Weights of a small mixture-of-experts language model, trained from scratch on English Wikipedia: 40 experts in each of 11 layers.
Below are experts of layer 8 (counted from 0) of a mixture-of-experts language model. Rows are named router (the router's row for the expert), gate (a neuron's input weights, with its number), up (a neuron's input weights, with its number), down (a neuron's output weights, with its number) and show model dimensions 0-95. Each number is 500 + 50 x the weight over its row's rms, rounded and kept within 0 to 999. Numbers have three digits each.
Before each expert's rows: "comes before" lists some tokens at least twice as common just after its tokens as in all text; "mostly gets" lists some tokens that are sent to it at least half of the time. This comes from a sample of Wikipedia text that the model never trained on. Tokens count by the router's weight.

# expert 24
comes before: " the", " a", " his", " their", " its", " this"
mostly gets: " during", " between", " During", " into", " across", " through"
router:557433481519457475514529442399513548458547421595513524447443486525409567412544476605566519485467445481673506502625501502467514530534509432536457503463469512483545459499519389518538472552582466458445553536516471525444507583561512526451431454506532516497460514490465427545521515454448513479
gate0:452472596469429544439481496546440515524519493489413429490514469480596534445486495472502528505360498433437506497411448471421459488417500488507511626528445491483559482418490532543447544494482491554467523360521506494550427486406446462499472455447484574484549498478578564525557459526467494586
up0:513483448405528523537553505451539480501450475497575538438515564488423455520553455551470562605571507536593485425569555590537457502572484459481541443498621445535487531518524477397520472495562541489508441637472529480489537509558556506574423539542591479473529473436521527473532542545543447441
down0:502484493420463423478517599474534498540499507483433497499451526484482397411589590435497541553381471529578571530509408576498461573497453498477549504479459467554413510496529554528568516488530491508450572527462554461513384445558506516456458478489574548493530452510554529363545457520551480459
gate1:512517419584570498538524483489474525487551464475585491516449487422544415521506514443520541474439544500470458561450421481589512528507486524526532416523460534533564503548543527539510523412512435587498479549530521471515460513543475439508426506544676559521387414473501416427540422502410525483
up1:478518466637595498452478573477517494555632541525545474555467416455560481458517492544548514517500524455539424572463464461483579519497439524505544485408425513496536438543592505570483573485487457524520462571487495528516495448567548497524460442526512538525465397381488462467487400501494412446
down1:456482523510507516417562454478529481409512522476604500487488546577462482486535561421520379538434568477476471450497474428516503433483474456503560485522463459585470445401520471437564514440548538435520475511527398508470483541531433469522557516505534444533477587376409428471587490481552422544
gate2:536587477599420508497471464520509448444434528484469486529486533400450489477397589505443481561393572498547482490500521523564503458385449512397480567511567444524494462445526421501481521419449475600441515519464524484578480599514498443482466469513473478501516401477530581597475496472531519490
up2:531488496409498568476537485479489519461571545521530499494511465541564577428562453409534479398524439541471503556551519492504486547601562507490513474492538532470596511520429530560559486486520556511562480527410441473475553514478533557502563536404552596530462635490510486455440547572354496509
down2:514522516337455565513433502487465512428562497462545508457588461440531518585485500532534471509553539488485499610505490455476436490474470519483467480513526412440468525627459470524466594614469512546536520384534507499481459478521452439518597475483571537544547503526536476566632540505526509471

# expert 32
comes before: " ", "us", " century", "u", " end", " time"
mostly gets: " October", " November", " September", " July", " January", " April"
router:473466472578405477535552455486549441629488502459481431498493454408599437384526443502435436412448521495513507527527496481480562456574464520495450492450568531538551507461494547569473471468620495530474540530542537499487564505501501487527592465431505459555465506426576434443545578580473467539
gate5:555575514543467572485490469569580525538559570518456599529535592540484512458503489571461440522506488476521593394513568510501541525569477510471513405564524508429536559527510425501527546559522467535529445578540438521457534514479544544491496440493543411520416538424528359493487469594432545511
up5:533557473480516544472515503439411494543557519423502484506556503548515576467501532459514469509551547452427602442445619536499503500510540497550488577505467494442549587573472494427559549413509425506466457543547597603476428497473494547509487438491518361525495511459624486529510496557478596512
down5:561470474496549566537505507524517474517417485512433475527503527584488466523455437399459487474563466477530546404522456446468349510459460447420527514510519559467477455584543560402475529516459407476538479562529559499501465416440480485572506559568393490511399537487476440477517530515437516397
gate6:478523382468464593569570526456522539496514479505356433519573528517499472402472539572404519470583479562486563514555526489515469473526514458492509549589504426440513480570459472485545535515530506450417522496489515505551495481459459552493534423447528561503554425453534438561484502496576541352
up6:548551594506540405564353536527469477522501621536580579511464413513473571583432447505478518515475511485495438513392433414551508533467497495494497478487491519502403502444498544476455485440533528506580507494505488456469430455470524409475502488564471533575462518521531540452514588500395543557
down6:444521546488511511491439408425503550437496559537462506566496498544498504379544525455533531473483511506430549529361444599405505396524553563465507547532466582487452525493516475505520483506500414558534516504483564544508548402494527426479467536530421474580450511427404408504556566522523493537
gate7:466482496535501593524555540499534505605513415508582474454553386580496499445522541502529499519540496454553563454607467475434504452532550508496485537535459533510516445570525462488491510484471505539489553492571514614545536492367414448527548421506505538467577417565531452412488523493472389432
up7:422446559562522508559570417483474410587460493495530415548501498426480472556542463505470472525498402515449469548472509492600556612438578456479399524474418503498546372536545505454467513549465522538504463461531487493550493496568421453484523500583573546576481530518463509443491475415509429493
down7:565555509393461501422444492509572465611601539475469520548481563530508541468526414446528526583551482546515474498621534528484529516507522436441486509449411505590518451450318480416543579506462558444483486511468497503481489519479456495538513533523484488575465471495419497558549460484472436518

# expert 34
comes before: " the", " he", " it", " they", " she", " a"
mostly gets: " which", " where", " when", " while", " but", " However"
router:480572528529467492560559554467516584451595544583527582477436526506478505526457456499535503555497397438564585401462555558497609463501452602494542433455527531551464419481501501522547482447474524520556466498440579442477526442606457478466403560473542444530545542464567499469514484532502557458
gate5:473508392521561540594527539463419578456582531516495485473515540517476518471558392516487469584378577500552478470508548558478398455584426523483551529481500524507512487549531498425537449456542468503505513513456487466490449458427584541535506553562511501647514590463578507466507443456434535492
up5:496439514517486468579396463496407421375544436500526530457502529520512429526513495601405534508474561519497460482548528581411476427594433504499564549442535495508528513522556476441510480518530565538513436530342469449469427575426544521542465483483431572568499492508478467487484473456492530510
down5:595511511497497539469491514536561515505492479453492513543422389441553603500525516479501468395588519436525511574503561462501475545466522481547478390518466446510552472389475535535400472547539489527549444463507534544529427455550436397393428579476564545463535430516475444423558493482501527514
gate6:503534424473445458448556516581476502497518470480559571610456531489502440487463486563482489531512479433443568415571517411513493515507498471516413463469462492523400467553463507547499516472485443616492498617554632567520484523492515369548475479530557539431554488431493438520609505487488498516
up6:474478579523481504480591467527404445468542409478520469486547532480487545550560509520408541525544500498465496532503459555544530386525458535564447429574456484495499521503466511434469539581509528559539508491481492563510440535536512410597492578523549479459536417469590623492470366482493437407
down6:468485528523473470457496460456417441416522438482585528471481555517520459563442428615541449497563474502479514548486466555516506386449455486524545451503442500474464473428534466544576506563423501625530399570486406558479443546493530428495488613484443509525536451542491447448405491475500441511
gate7:546512551439507533479523471526432591431506467459520467513400453475499437536411524495586451487491489452597529549511602575409454466504457507413451460487541438472524524580479423446562553488522460513489561601556482514436569566525517511528449414519518444490559448497517543503516531512588622462
up7:493521492565473576446524477504526414470555521549499493529442517525518513427507591508576491524465500520448492469430458391543430502468504540487547662498498474613498488494475562526480433497397503567502374554498476543592491433496541458437525442510520576513375446541461494458496490517579497536
down7:444543457514529470460510501623492509526538610533502487574521581338495496540522491436568475491476562479491489538412521537424482578514487517502510518557495527538484611616548468489472515479448447499497491432522579503490484520481502617472500466473567427608492513412491535488543511399477504434